python train.py --routed_scale=6.66 --n_head=3 --vocab_size=3243 --rope_base=10000.0 --init="uniform" --init_std_up=0.044 --init_std_down=0.0 --schedule="wsd" --seq_len=512 --train_tokens=388500000 --dataset="wikipedia_en"
Below are experts of layer 3 (counted from 0) of a mixture-of-experts language model. Rows are named router (the router's row for the expert), gate (a neuron's input weights, with its number), up (a neuron's input weights, with its number), down (a neuron's output weights, with its number) and show model dimensions 0-191. Each number is 128 + 32 x the weight over its row's rms, rounded and kept within 0 to 255. Numbers have three digits each.
Before each expert's rows: "comes before" lists some tokens at least twice as common just after its tokens as in all text; "mostly gets" lists some tokens that are sent to it at least half of the time. This comes from a sample of Wikipedia text that the model never trained on. Tokens count by the router's weight.

# expert 2
comes before: " the", " ", " a", " which", " and", " New"
mostly gets: " in", " In", "In", ",", " within", " of"
router:083101088122162193102168114132171139129159138178122152072110165120132086119160056115141093141125065134113085111126129195177156132084063080174152113118102135131200139117150081175183122154147103135122167169142179135155071079124087152150141131165117155108060157137147116050133136132140123168193136096110140138133092174139115134125161169109122167166092144124125189144159160083103124135113088176093095081102149101146174145101105104105161068109123180083126153115084122158110097127110080092125136138149083129094133146062151141096128131047072170153146137121074124111105166109127097126
gate4:137134102099162131097116110112146168093123141137108139130065094190118106142115083122148115106164146132155115069105172122128136177186142078114152137144122127209160097158146220103125136128169134036158113182092136138130168170105146171142105102120094093147160160152100171161098092136106118121107150139150149046146130152153116165149153145100019146165172083169124073128078115132119164145151111115154118133164177105092102209096122153158185069119172125117159155122092165095131105091160148119134106090150112126144182150129125141130145109069141035162157145133097130098082136134113147149
up4:209170191109137158156111130118085096139103122054160137103149100088147081094093144136100161139142118169132126193140137177104096136073097153140088139122176072047106163197051131078115167134106143148145126120128141162161127104128099184158127151136170146171150098093122134148089156123120108144140176172050169159136118126114121114127125112153171141107164229105093139128164140120089081116139108228170139136089144092108150114160165135144118172130126099123120117179131150084096117120142157121111132095085138100143085049107084144087167099104110128130136154145166056158107117113138135112
down4:171106088088121135084093124098089152132119145132140140146140172086162166153067123122089106114133151112184138155121125102045137122196105149139135067111165144115135063092122117116119120182164162100135085132177076101127122143127082141133107158182101145113152069148130095128109153154179115106151130162110185163132092152133138120136175152071052126185132165152152152166124098152139094121125146115137102064130144164211160171151120111135155139130201051088079150105126140151098112152083115076106097139110145104126151151246087161128121133119168097114145166089136125196085140133162146151

# expert 10
comes before: " of", ",", " and", " in", ".", " to"
mostly gets: "ate", "ation", "ration", "ition", "ement", "ge"
router:114123142132092088112153175066083063104117061074081146100122153154147167146169123101064167069129093151132138068111139097119103099076087164130089106096123157095131160133133156095153150120105090098101078121208111079091138169121088105175084162132131120112152158154146083151098151135133174149083096107094171160145085131095142148108121136154161179134090093160118128168123131102113089053163138084134119176125158069101108109107098099121146130109164177186106151129161085079121056098146066178151116143104174124159195162123127145098160130177134137159101140157114165099135158156111076126
gate1:079201154073102158159165105122114151125138152121125144128130136191159114072106133151096182075199111070158191081125183119087098111150158131085099091099059080147092118161145096159102123096156129180129152132118117103186123166123106076100186137161129137106148128098093109083144194129082126198180096104096113070114127157130102140151151090118164171119190153117129207111119114134151119109083170113137133181115106105116107125115152128180091068107103112127135128164128118155123121091165122159138121076108129125173156142172129067110109166127145155075074198126144145071136158129153095130
up1:122090155102114153148151083136127104136119098089148060138145145193138169082118090124104156097107105126100132091067146146143126107152154102116129133150129153124126140122109162086158094153121125102103122161063097135206135161176167132133155139103119115122139118144066092051117094148106128067105181049048107132137114190117176165159098105180121162143188092117150115181177090140155079152156158134164129144187122112098103152159142169199152092168131089192167103132116068173065110136155145140115155144064122119119084135150141149114106154143199126177132186122081159103123118170139139114
down1:095160131122148105129134111133147087163088134124126081122099145106168124143124195198156146148182097146103100104116141139143134105142129122150165119069130149176164156160189082151150133195109085183125111129171116140066111090093122173083118101114069089140151176102117110147141171138173122115128058115125114105095195148145118090152114145150042186107065147119133136094132160180111132078198124078175164145116198094116165130151138146111140147113125175122152159160062116137103149109121070060108109129144123092107133110078088119109111112184038097090120129127152130102076122133129159081

# expert 53
comes before: ",", "a", "i", " (", "\n", "o"
mostly gets: " Russian", "ić", " Russia", "и", "ki", "istan"
router:097156130152174186134183102107120159084106176192163141129129084153145114127158143110128136153155171114133088080192087058129092117153105150105088176136144138146104103150081116152083098164082133166091136122123104174115092182151155163088113144081068164167177161139139138112092158168168157148092131126137085156090114043142092164057079129128115112131091155143114134146116110208160156118094126131121092091091132145097089134081141142102154133154170051123104102144157051120134129151117113105087123144107158078153185183108167140135183111099132163185104124080143088133107142127106134181
gate10:096123132100133149169192183134109119127114153132081145096182107136108138081106104161146157150152155086133172089133139073175135123098123168163116101179170105132101145121117100082173124131056048105103109118142192103158158176141198142102124145101163131147086096128183125164133095102111067186109137112140095081135102122071170116098129091121168093131106098122113100076122137152094143131150091104063119125136063110154140127115171121171087106094160139073084112085120138130129079112138099131062128154164255111108144181105152090133138109117106084090133106114145114108117133083191117132
up10:130132116187154162123128178098206156161123132118082167193115169146110075099067119130155105188085161094124166149131082120118183096114089122129117114147088152148096179075121145072127069173168107146148100152118141090130082159092110111080153114128166127188145140128059059130139134129102129157077092113137148162054120142182121095110125181130145091124098196167128114087152062157163151054062099093169142129155112126153184141175170134080144145128132132149093181124104122086138095127117094139152151138177157157102143107123131098120118172136099154079142124167142108172118094154168136135
down10:144119145165081206197080175142146099168137170096133112074104095139121109115137153160122094119118156165146109186121109090100120135109109119168163127163058133134120107122128149144185033120145126181085119100148147050128125182157171165102025085143131142105135114112119197131106069168143145185100129118146105090154132082131150091129119118124155178122103138152136211075135175109161081104130123105091102146131149169114109145151083163100148160156098122130137119119120186158148103126135127122172124121127154119140068101121141125128123076127177094059146129072189163173135188136141160112

# expert 31
comes before: " ", " the", " a", "–", " his", " August"
mostly gets: " In", " May", " On", "In", " October", " November"
router:084119148123136156100154073130097134178172173165097142112158146172179071113113084111087043157168122174134076108115104209157157150098115063144168108176129148148140095075098074179167103144127106135150152175129162126128163094066092115132149063157115154059112094123141177148117139108111088099162129131108086167158132105128121152123162099075131114078144089145115123104153163083145144143137086127121187103133081111112140160158118146102151080146076132173159128174103096073117076099131105163141131101092128133085092145104130088119133186146144178179163100057122088113159116080143129089
gate2:160206136154129109116111154128129085076101125131149120107175120134169127150115111134096091151090118190142122111100122138167133126159150074146127127151158149081127110118161162165126062071157187119100125103173164118146182153087164154102138141166102128136115140154125083119174058136206127068144179074113138151061139131149184158132079088139119133104138078174060171119132161117131197110101158126104167104143078118111142154177113142171175125116155155160107054140175093213142112115116137131131100121105134182161138082138117066095159144139123094138130133083178126097049077105113143128
up2:130081126171110140160155125140110166186134096138119115129067162162105049069135122092106174118143149080113145110136144100120143118138120174122146117093124052178124146147120089087136134170130094125095117117115121120136099126214095110150103111112174125103111091084140100140063163122117169177137132144116160078149095130125080133108153152104132128139083195080201095112131064159091003198112112146158079148149164137137133112110160117051105111116157080087144104116095179058084160155142137122141145121154128071131163145142144190158073125122145133109093154170107134164141162135132101131
down2:121149059145113115147097155116164126084140101087177113129177093117152116062104172150144160149153093156109109131140182098199120137136105127191104102147190152072137143071119159111137103160144124059077143139179161189157133111084139116147169153159091138180130086073107146091150127148105119049069145135136140188157150097180147146087125165151123136167099088093083156113061161171083159182159139148106127149150109123195132060109149116132116161111151183195060120133126146121183152116125108084126113148134091125131164111098154110168133158171075158117165129107163112145141152114136151098

# expert 48
comes before: ":", " of", "er", "ed", "s", "\n"
mostly gets: " design", " prot", " struct", " trad", " cent", " organ"
router:131152099130186173175080160141063125169131120133174117149143166101112068112156124112084215127140197124156145131134130142169108146167187132111120082136106173139149164117111120101114084096090112121109143099160090144144110119110105136160120132111150170124120136118200124129096112079160165098135124106094076072107098091091117199162187080085113153058147140170186102126159091143159148125125159116147095142182091112134169104118147139140123177111120084104115072108095157105143139124121130143143185166129079147122148071128165192089089157171126126041183219108160162132140140114135128162
gate2:120140069127135120115149168053167161143129138070129097123146151152095097063140142123106115070148119124132111136157124114140119125230128105116127159124110163087178112111119055122127129175095121125120125063011136101068160164114081146144041094140104105101135083164132132087113087135123131143093177166139217153135153124139110118092148126079132105161121091139144150072168114113131137144157099158126134087133140152189108133100167136055106104143173164139095165107102163128152100103118134099132100178105117090088139149109123181080078135148138177150156167105103075115154164167085172128
up2:177164146186199174134138125086151143150135099073145138163137107176091088042114142101155120112132098115135148109134133172156095181141119078179127126174138123081105104120094107111080095154105123155125099080067097103098105155150114105159061111108084132133159164136092120143149069143124105160157176085161211120106098125131139137090177166115124170178127096122090154165132157135146187077177133114187110079154081174141172164123096116099169162144175143100121106153101118148153059141115179121146118096148095110120149103095151181146116102204151101109202114109139076121172140139111141116
down2:141182129106165138132145112137154098118127110144086160133150098141202122117075122113111069093096146140160153143126132131086119122082105165172175160115065129109101158108072125145066142121101087139148096097071155071112181158138098074071143071155135138142136104104095101172145103126138185119119141115100212146188124139067110117108100180167189129145140111124142131111114076115150119139181146132092116131107164108151093144115129139146143148151145074108092124103069099172168139133068111069109152163159114180105147141132098130094136051177150109085090025091108136098085150165119183094

# expert 8
comes before: ":", " |", ",", "\n", " (", "'s"
mostly gets: " United", " York", "″N", " Year", "″W", " Coordinates"
router:203137190090178112100141174115128162159068144132130103098124132125163172118188111128115136117061100110133166106109104049162148169114107160115128175105138182071144145048183131086138090072164187123081122132149085162135148074089110115155117136082128107145144178142163125105146125153144095171063122103137116153177128158085162138161125122140103170072137125129090148137125124117162168086168119119151112117102140123148055170101174135082144156113101140198125177183106098124174134127171135163137115142106099122170137158134140185113155154088180099156110147135188181112155127097094070146
gate3:137152160045143157098154168113140167127069139113172137134083126087113103112137093112127186076136131131156138067176163136117128115135103128144090114150085113148125137146111133162206073124116106133110117113109170120117191102123171065109163132127122149176118155106140153132108167208137106144147114048147214117142154094105209136165116158121158133092086150104097183093159123147175130125127147134174115100118123169150169125075140166118095120180092167146140085074063172084127088140134127129072105103124101102159068212123147120106177153128180099173103164146088130129144166136085125131
up3:167067171054124136125181176084107134174137105122148128146078117105162165117153135091096137139137115143144143108185181147128162142119100167141113140128109108181170134138169168115185092157117161093080080042111177164151102092130125135116108194149175106184184146175172105109130177152138109129136128117159176097125120109064128108119168082172191162110102165089054161112102085191103098168116141123112110160107128155105146121098119163105165132159161135143095128127117144108117096170115119200111067085119141143144126173129100075136145123099163121113115067106136102129080151155208161097
down3:129182127093098122151120102120117173074087151132092089076165124115067105120133153140089102060147130112161104145099132108177074188135144091105077089142158143131099148098082102103101159161125107133221132193138151161163112139146126156132086089092071152160169101129090121078149127141103158137149142154083101106125114219183136189179100121098091101203108112155131129126084113121088127110116110117135093071114140197100120115136188140132101114116168068091111155135106170163147127080164158120180131133097126165167138083136104150161186142115092100172127162160062118107114131093097088118

# expert 44
comes before: " ", "20", "-", "19", " N", " A"
mostly gets: ":", "):", ");", "',", " include", " –"
router:132113091080140122190121170079150129167049134196139187077085161092148112107130138149055150125062146117117117096125168160138151146098106134125129142136176130136165115091112110149138153171100172175122168128095147156138173075142103152129174075089176157204117127099158152151183134145079095077117093157148111151145109139149110119104148088165140200091103094141107150146160161104067107087137125134088107148080187093108158136155179095162109084159140187138099133152080168090153149155086123160101113139105138106146096181118181172077116179121138121171125091117152143148152142141179070143
gate5:051132177164165084169165149116160147135155114113175131135109202124147119058159114183098134111132068074139073123123121106124088101093107146096145100085150119169126125107092142088125066104103118187098148186134132129188150151150183110164085117110153133127140137101096076118122178114123140130118076144091103090119121151139161163126173114124135119149101163112168168088150100060088115072212143114160136172132127115152120100104170136080107081171122096127089069151124142205104161159104133187165132135176076111168168108115154116096132109160176159122091186094096128126119120099180125175
up5:114116108075085123080053113121120066168120172147126146121134056134119056091164142081114180188126114160122144159143140164088085159133144156153121157133094124127128157147164101178151196149157129111184098059115123182115123106050168153165099111133110137107104106089202122162140172144118138079151155123101112139077099175156105093145084140165114096162130136139093093172097174152123147163089071162088108093151116142103093085163077084143094149103097206120116224120127155106159146143097141134081119102126163104122121144176110127117127087133105123121138111138152127101112104169138156057
down5:115089100157183144179111194140131115195183124082099114167137152106160123141104105125114111122165088136164075113143075120139117075152133128118103113108155173133146103093155153065064058163142135106062084160157202129123151094116136094097093121195069079124114118142134055113130143162162105174134108140145141146170151111100125158072116120108123164120125068108110092120121128091156110141149118161114136169090155147102159125082155108096144095184110128134160054141114128189122124186163105108109131114138115136091137136140152177143168193064111123144140143173064110146131029096168159115

# expert 11
comes before: ",", "\n", " |", " of", " States", "."
mostly gets: " United", " States", " South", " National", " American", " League"
router:083096154118173122092097112207098119110107149090123107127114150145105076101160165103107147113168150143124083075106172144132165087165083128070109216071103161118151100125151116144110094121059172082094109154163110091132119044108081146152113119125122127082112176102189123095123166120147116111148189110060083145114114162105114115107154117105112186133116189137136155148146118125146133143134072127071060163146128103099080162103153154142135159073109105162111140136099129142144175115158102151122122174181093168149132118080168182142098158091168158100098108127086185186105118081098095161
gate5:139113125114056074121111128150094152146120145188103115209159119083090158147136196122108102113090161133099118160174092135133121121093184102106095126111156108133122160140153144138104085123096171149075113096046114083125175161141174152094093147154134102172178166169121124148150153115207151116138159235178097128103119072161134054136102160121148138139131149139126099159108077142100126150119119101128154164152119062166156141131078187114075145124134121216123169120133099120107167120136094132151168145135131163197152164194159149163104146146151140156102162081142159124110143124076113114
up5:145130079158146147143085170127152133159092129132157080045144129143147155119172094161156156090132111111122111073181155107096196110116113177141097130164053105067099073111109124123181170102142075123162162144088133120054102140106128089090145166161137121144079082094118121091114103161098097112136118097108129127152202168071127187117141136093171118143156114110115166075116164115163062113133091152078157103051131143144069133120141099119138105124123103046095103120123148153106123114118197107108080170102115093056114127062163117094096127139092143152145142178106090099145147139145129157
down5:129160141122081087088130157106101194156093110138037146144139134097151172124126111105105138125166171130144127178105162126168112158123207129099156083140105168107108160121126135166098096089101151128162126086160118130132135206103099145139177206148128134156142135111116093112160078105179159080115159081162131121086164148103152079130117140112150132075143108141142111129103173119105142163141093101080123152083104031179101132133108122132073151114187191101127167122114123083103087084160148136150152134095144110161163140217088197200177128203127099110105135113119131146088162121102128137

# expert 0
comes before: "s", "ed", " to", " of", " in", "ing"
mostly gets: " out", " up", " him", " them", " well", " found"
router:140119139149136149084096177167149115113204194096089108158169159125107112116113206171101150093151181184117176127109083155137114092144140093155185105186080142139166167099160130146104077120103089167166100087101094161132070161062120126126128152039123109157139184099155134212148149138132173152158137112127071156108102121085086118099137069111102176099119166177146096114135089099163155128140157114192124124140141070145122095125117156148168149134089099134122146148167122109105179091127120099101123112150109138074135085132165098134124132152066176065130129116078151135113103099145073121
gate3:148135151145195158130091140137182095139044172178097099118105184126083118109176178172122130140134089110094118142126106105113155117187167159084106127193086074166117038123163068151140152124113158154171139171073093134136111178104117107156143096101072153082177153107133126160110186129151112118147129126128135130129079118113133193103068101183090137134122132191123091172100107161162144158161183124108123135196097093094122090138179149111105126115079105138124131115111133141186147117141167126140136156139065113111132075126154100125119195162116130083182086132128098090104150086185122145
up3:143114147153147161142187133113122096150141176153076117112136114097136087173157116132118121119121120109112152126140128157109135123128146104116168164148154082139118135189086144164108116168153130094135086140123104082099116209146099122130156111171095111162138123054135097168098128113097089099162106120067114094152136099144074162137053084152043150112112126125089081129083160124143129122127165182132143140216108088107064101073149144116113136103117085091133099128103111132106133184133164098133139175170162090132114107216123101173072170179094095022166162157086183129101183113108132124
down3:146109181119170185075159141162162117086150135098117137176161095158128110207131171158157111151128112145130109156121122103132096127126187121200131134074141113112140122067152111126089176105146138145201122130126132090175162093188100108085120096180175102114125147173197105135105147098108100144111046089120140130112159127143102185099126112152172098075154122118155099104169155169089081139151110058087109131130084070162149134109092133071126169131117088098109167112103170161134128121032122161077107104174129113172121094098073173140183088115124165121152130114113128085116141131095172154

# expert 12
comes before: " the", " to", " in", " by", " on", " a"
mostly gets: " made", " released", "aining", " based", " included", "ated"
router:146133098165130106112164113102088092094191146073115167185171123111182132157100141144081117123128076172114069071132137146142105105103079136139194123136162084083151163134150157123105071133125119160139105155097164117088155165062098133152152145109166087157157128156107116120156092098127188090145161126109176161121147169127121121092125145159104196159079066118086085135135116122083128165163119085210200124126160089114156101157110151100164177166123186126170149146139083147159076119130171126081143125156115054058139171138156123095177124154066111114100140104121143112142154089149104096
gate14:128144119111129138103140138146085128096122168125128096119109143115114116162114203069112174102158155094132124121138189113127184082151092159172168143170122110121089203160131173134117074089083174081148133097030170108104131129150103158106098135134053126183075179128117125140128183117125150124136142121174149140087055143125140066103094163157076084176100111119095167142123168167140175133152090156191064114170090131178128108096125184151125148146172075134129110162115108131131126167133096123067149167104149200103131127141110128164136110149102075092160168164121160082091095142112141102
up14:197146156097100062114073117063094114105116164119144119129081140161120153137084081099138052127090146098121145138114088107080121186157151086168159159091124150154206097116154108135123106131088124125150137106163160142154163138128133125122095101128139122133080146076163128105116162176142151090118106202101143122144144105065103208156130109154147114122146138124159134129087140105174093107084095150066099100122111186151116061145106072084134164122180083141130114158120135171127127069097240104121115092149136111115120116096150056094094124134139150173124124093131088215127093122157103114
down14:114159107154146098127080172192100146166190118166161147128140136091122094127154095097094135155135146185192166190117112125116188090123063082093100099104093134115083130163148192093167125093195180130161141217088149102109080090112111121121089146116154190158110142151150160123103165114112128143129140151203139149131124086188122108148136081080158103111127132139103135180114125135147138151143123128149166058183168185139089170122146204093127143187158125156090085126144100119111140089169100125184133119161172144090097074157091098113159117131116148077129122159109129108170110169150110129

# expert 1
comes before: " the", " and", " he", " a", " been", " it"
mostly gets: " which", " who", " have", " has", " had", " but"
router:161111102142102163132158160158173142155158130105115168091109144121104073132122182144119133134105135108103154127112106188096090092084075062086140113142108121158166161129065138155172138129097119116118183139171166086168163144141162115141115088158138144113096156160174084152165159180106084096184109092131095113110131179140095152135140140169138138142110181154071143083159150045180083136094195118124151090133181079148132104130105155154184137108181150095116100142134079108100143147081138115196068079171144075103093141125159190089124108147060145173147112129101062142169158116105129118
gate11:081108088097120147203127066124095176111127076128109125120128143167096088113142095096138125128079184140130149158090156113176078144142066161157166134177142096120115147132110116179144127151134137108069145140172119196138136109135075122181051150164174164164169155124121094202136167127098143152130167172159142078110104057139094128090128160118142148165124101093130119164177125100118182098127148157142138197132168099108107225069106162172161113036119121145152141087155082193150113138147172161125170135140109116103088107136177124158104113151102171104135126116107172124143119153125136124
up11:090111123133134086171142097102166111149158159111177127149097068089168150140128097093200099073153181142094154071210129160143098154089185111139157123190128125146119113091144117127127137157118143161183136062112123181132111169157154089098111101112053065132077086115136089157124180101162143115096098153099133048134137198110126097071139155158139140159098138143055192129162135124102095143118080118148133144155161134113158095176135124174152143154111121111059098115142104133169176173165119161140119129149146107134105115105154069119121183108142160091082172101172143137104153127140075162
down11:174130119092157167050088133155144133137165166118122129139139098110135138089201137096143144094109143128047061127160146154146122143117089155115061091168109163110129110073124083136202161127139134126150124143114138080145159157102150162075132135135120130144095099166145122143127119126120122101082145138113114150104126083040205206161161130127154167106113098124170196093124128091152136105156141122121118126151134036124095110160070078137109144164120109112162122103143083111102119160130066110206125149163135129108084149201120118203085136124116160189169140128137161185129115094116171080

# expert 4
comes before: " of", ",", " and", " in", ".", ".\n\n"
mostly gets: "ine", "ction", "ection", "ility", "ence", "ization"
router:131151170100087091148155148056121144095170141095098084137189109112149160199180131101093146071154167190145178080080142117096083150089105193119161170118114170127110107147171112098137087107078121086075097145122105093120127173075146136189095147147160113145144169119142129133102170203174163139075183118123179183139079141111161148164114134126141084105107162160103087119100115099160168068120098106177145122087140077127181102170097114118191126123151115143132146140097128068127174138086111131166170147162099131145102182136159136091151118096101131066095154134145141079126131117113125111
gate5:171172164069121161206092196126090124118162111139124139182066121091100148117153150113118111095131148111134108139133084140175125118104120129133108093080081152162142101087132093087102106157156156084093053117139120121132091165136129105118183204121130162168120156131118103153111130205159161158131150100188080123165139098111110155118108126135111241092098133177121203138073118151119167092090064124151064149154102105116104109128151143095119107129156142142089138160123094135185136126135127073153110204119135142144141103120079150175145157154118124210099064126153137132107176117133152143
up5:132171152089103166132142116133141117170138093114089140080129116103196089133148141146144109092185125100132202156134145115138099142110121147136159130109127099071152126157090147034119082109107121114129087149187118147124077091164129088152150095160092194119113143091126129076122097196152167139130134202118136094149145079084172186153131112134154174136105114135083160131096115163145118187140120137115114067129185165084138184116175082109140191133144161097109100191150144182078119116128148125167090133186181140125076128085114133177108091210134162068126087149135111144100127131086162103
down5:130150150148154120129166164137139148122095103130105113117140159113137093126155136106094148107166109115074095122188143145087136195092090063100148146200152069206177092139125095161129130133130221108159148125166124119132153142187114116157130201125134109120148139109154142164151131110183115073153139088104160203164167174132166098160104106179110166199120110125135072165120130072155153091162120140174138131138131132194090185110118147175101154159171116159153157139100115110098151141127087136137077073132084155117145191152050194138131085147141110099096147095177141105140102171136162129

# expert 46
comes before: "-", "|", "=", " •", "The", "=="
mostly gets: "\n", ")\n", ".\n", " |\n", ";\n", ":\n"
router:098117089093151140094107133192104170122079080184193155112113140150110104093193066089087082136162137168132096093167172185165123128106103109155094056119150104156167140079148152151139175114124122101104123163138173118147144088172108089145133182160123129153155150079169164124175082101153104064136113102126099118115166137161114134126165133126137090141097105179118138114175141108161107164111146187085130112093161134145166167098105120145097084148105154106155154136136160153096133179114128172151173076158165098105184186146160159172091099164142139139177089124163084171069066175094152101
gate2:136166112126148148134170180089144100079142096168143075115117144147114137117115161143131168090067205102182121148091082150118187130175174177160168155162138106084096127123113108142134173090111121093126162157109105147122105153133189136152117097124093188129079094097071127124155083149143148134137122147085141081122118150167057144149143115152130126116093150107041078127123053121139092130125168109117113145106183174211125164127112097155216123108176177097145123157121123085165165127235168086176135116089130157118093150142091139111115138136166133112151179132116102166100116109092137127
up2:140128159143112166160135074149146200165139126132154147152180130171102111127153067127127117172107164161090111159121084110195093120109107098104142112151098145145104076123149101134071068171156130171116115115143102115143127117124113190140155125072171096127103144161107110113166132119073096148168163156101051189134166154117150078161140213147067159089162116102161210117140174088081118148121103153185101126145073095197119135146109186115155139132135097123102127092110073177084141124115102124157121128138154092119039124150145136165089170169128181165109093095124121111167120089129161099
down2:143217149156131144126120137139134139159090181125107152176130086127089059084123173104128195097098109115212087058099115095180153110148172132097097128139121120155182201181131121082102122098179120185166140154126134104171105113175176137102109084137103116140149082083151121142077116165126108186144089124149132081117122157146140166176128105157105121105139146135127114143181153116138154145163096134134129127097179188136181199169073123094176117143130095133079101107160101139130148121103118151184182140096030137123137151113129120059145147137127137086074147127099140101097109123174144122

# expert 41
comes before: " ", "-", "|", " •", " Born", " L"
mostly gets: "|", "-", "-in", "-p", "   ", "-f"
router:125091154083122169102153094115115107110106120153160167139133139090094137121118087191126069150135115171125128110141128171080103183086078104128123131162183122196140128067143149127154114117182150164097100144114162123172056136100108094093130169147154123133118142088133170065189073118140080140148095170081130113119169113153154139082187082057129076177095115188162171112164136136136102153095120153124098125115138082159159137142122097141084107143133088178119126119087133156123171122092159132161181109144178098121224075103134120200171106141125148086156174083121139156128074139076146111
gate3:071126175125104090189127180102155156097171102144206106130105131105166108147175175144116137085120138115130133131124114130165065115146106116093172128111181132149109157131135150063150040107115178116126098137095114092100113124062153123167133136152159156090117139122127095143085048170159106197153134149173099123170116118133173211164139131104108110110070105130108065137177091129130084122092142060126131156169112168127108103122156147181156111121124112123209102111118185127129158118130131129154129127141162157092112128146159115061144094044096163107159168133135177113098092110140200154
up3:133151178143097131148136189087184124143144142138181117089147167161128073122069209155133157152120133126149144074162116098144182089202121150152183135076118098119146088167095070098130074123124139140094114135082159169068157112138106118144154131147173077137120153201132147122104075144108127184178125138114122117086046125095168159115172065091124098127111108155171108120167086167148085142178103114145142160105130121161119183107096126132133160170060160140160128159144148104113161200141105117142144116129102114112139131161104141054120089097106142187147131072108180139105150079148137158
down3:135163118152142167154183120187169176172109124119150112131094112093106153083145110107165119107090133105106165128152163053132081115128101043124145154137147121128160101150155146156089126104056150112125117135188152181124100125122190143249186122108161155131070134089142107120137174102160123147175150118105174191091085172162142104125145139169109171168126135141131084133130121101083137157113156096148154154152146072175100163151131135102101123136160141098175066158104125149132083150204122113104144114084125161105139140120134161156096167108123164173095127195150116106181127131176051144

# expert 37
comes before: " to", " by", " in", " on", " with", " for"
mostly gets: "ed", "led", "ped", "ided", " rem", "ored"
router:110128044159084102112156139112111083086142148111118161140135152128140113191108213166132117105092143114119123161188136112111133127131156128156160084164177089106170141197153147184126066085155126157121083163075158152092142124081163125122139190115122097142168095130042115136138100093136169121078089135068195073127116152134149154189152118131093113171161075109068114121155108175073095117132172099192120153069155123136138108134098141076102152131155119124155121163155127132115117126132127089059171085153113100095124179133104082089141154119104142104095162110112163108182120123109115071
gate4:104146071116160112110114139151131116187114075111167107142109161104124164096117146189209155142168112113146081123154129084149107093130151169107137150099096155122144143188109189115117189102126114110130139157158139080110134080060156182172163166152138142115098096131130155119050111129215145139169117085092141124099167088112125140099074093061119119185145091149154119177155105162118140125103120192120153129147106061174041083139107144093122169159119086101156135143089172122109088147140187138136139112099129161084114064152158157144088082166143091073122151097107118167135084129116153143
up4:152128184137124166104087132145128122178147141149152200106139116124135160172141080084192149168057132090102130145148209194118088129139145166128036095133153136104122173073100144061089065142146122130133172152121118093160142111056143139187157129121120079166081144120173136098116168175148180132102056124126096124160141123170079129091065131129124160098090129116091084092156157130123112104134142120134117131052111106109124141114149201083100145184144076118129189103097083140115103116130064167114112138142125136117157197141125132079130144140136097152138124139134156065105134106112114115
down4:164119063124164208068094112120111107158142121169123133167092085162137159166147138134088154137077148102112144139102089123091111111190086109133163157181181087118171167134058053150149154142199152153175139096112071184116111159105143115153141172095110079124107180118110158138146139162157126139182167083114139132119143123130095127159141109179121104122162087112170177135097115094144180112143131171175141101155164122181086131081138089175158130135078153191128128161207152153173115102149140146120123108108153092117102129117080133114112188169182157100123089088104127127086171167169155129

# expert 36
comes before: " ", "-", " and", " N", " A", " S"
mostly gets: ";", ");", ";\n", "\",", ".,", "),"
router:162117132108114138130116144191166146131103115191174146167141130082122094114066113036126163145108102109119077164160163162162127159097086102110134053151171094081094088099125093155146137079095106160088149133139153168073177094091139133188161049076177212129090093103107139143199099167186096112145122141155096139128155110163151148117090176143170101107125107145097154110150141124075115146154160107157099144102194161170158159079089172153156099141140140109170154097111115118118143150158107184104105132125116105116116126129184154131081099182145155130168089099155105119146106110112176138
gate1:114103073155161102200131203155100152092164138145071155135186151087166085094201133154146129108128122085127083121169109147106168133114143148095074134115119099204143147121135114125117127084132109115133140133110140121178078117160171158138148110081089110156141096166162173174127115136152176057127187095111121052073164123145092160146141185175135090135112173137150071132170185126093222114124086116139156194112172085143138126123152107124111151073130108106114155115144127109193124163215117144125132110156122128152083131170145146091123141079103129138097119098151168101113115130090173128
up1:168130129154090117001146038096141119163106097074136128116022089187093146096090174132081146178112119156117131138097150123113161147159094093141154139148137144087065145137116130152132104181127143122134124171105126170085153193093115134159121156182158165102152185108155085116141139082124119120121077141141061199163096149135107115130147084072104172093151179121128159164134133162143087168144147141121121092157115106135152144145081125164143105163167138125133093131102148085092176145093146111120109099091128138067110119117103135188089146127138137118163105142168103151124117209163108159
down1:126097058088120183145141145180044150094165094096117156138119133121116177123165153105111106114149231127155104147127123165071152120108126128149162087123102149145164091128104087108099153133142140135140130133091102123041117138132104067127078132120150158112142119179146122124173161129107160106091161064137164107121160124142139128146122142115144134132164152138079147151123152164117147088112150098063135155216122105112127121124124169184120159110098107146174229125164115120058181102174112125131151150116092062131136165175157129087195106131079115127168073117138086150136122102092171207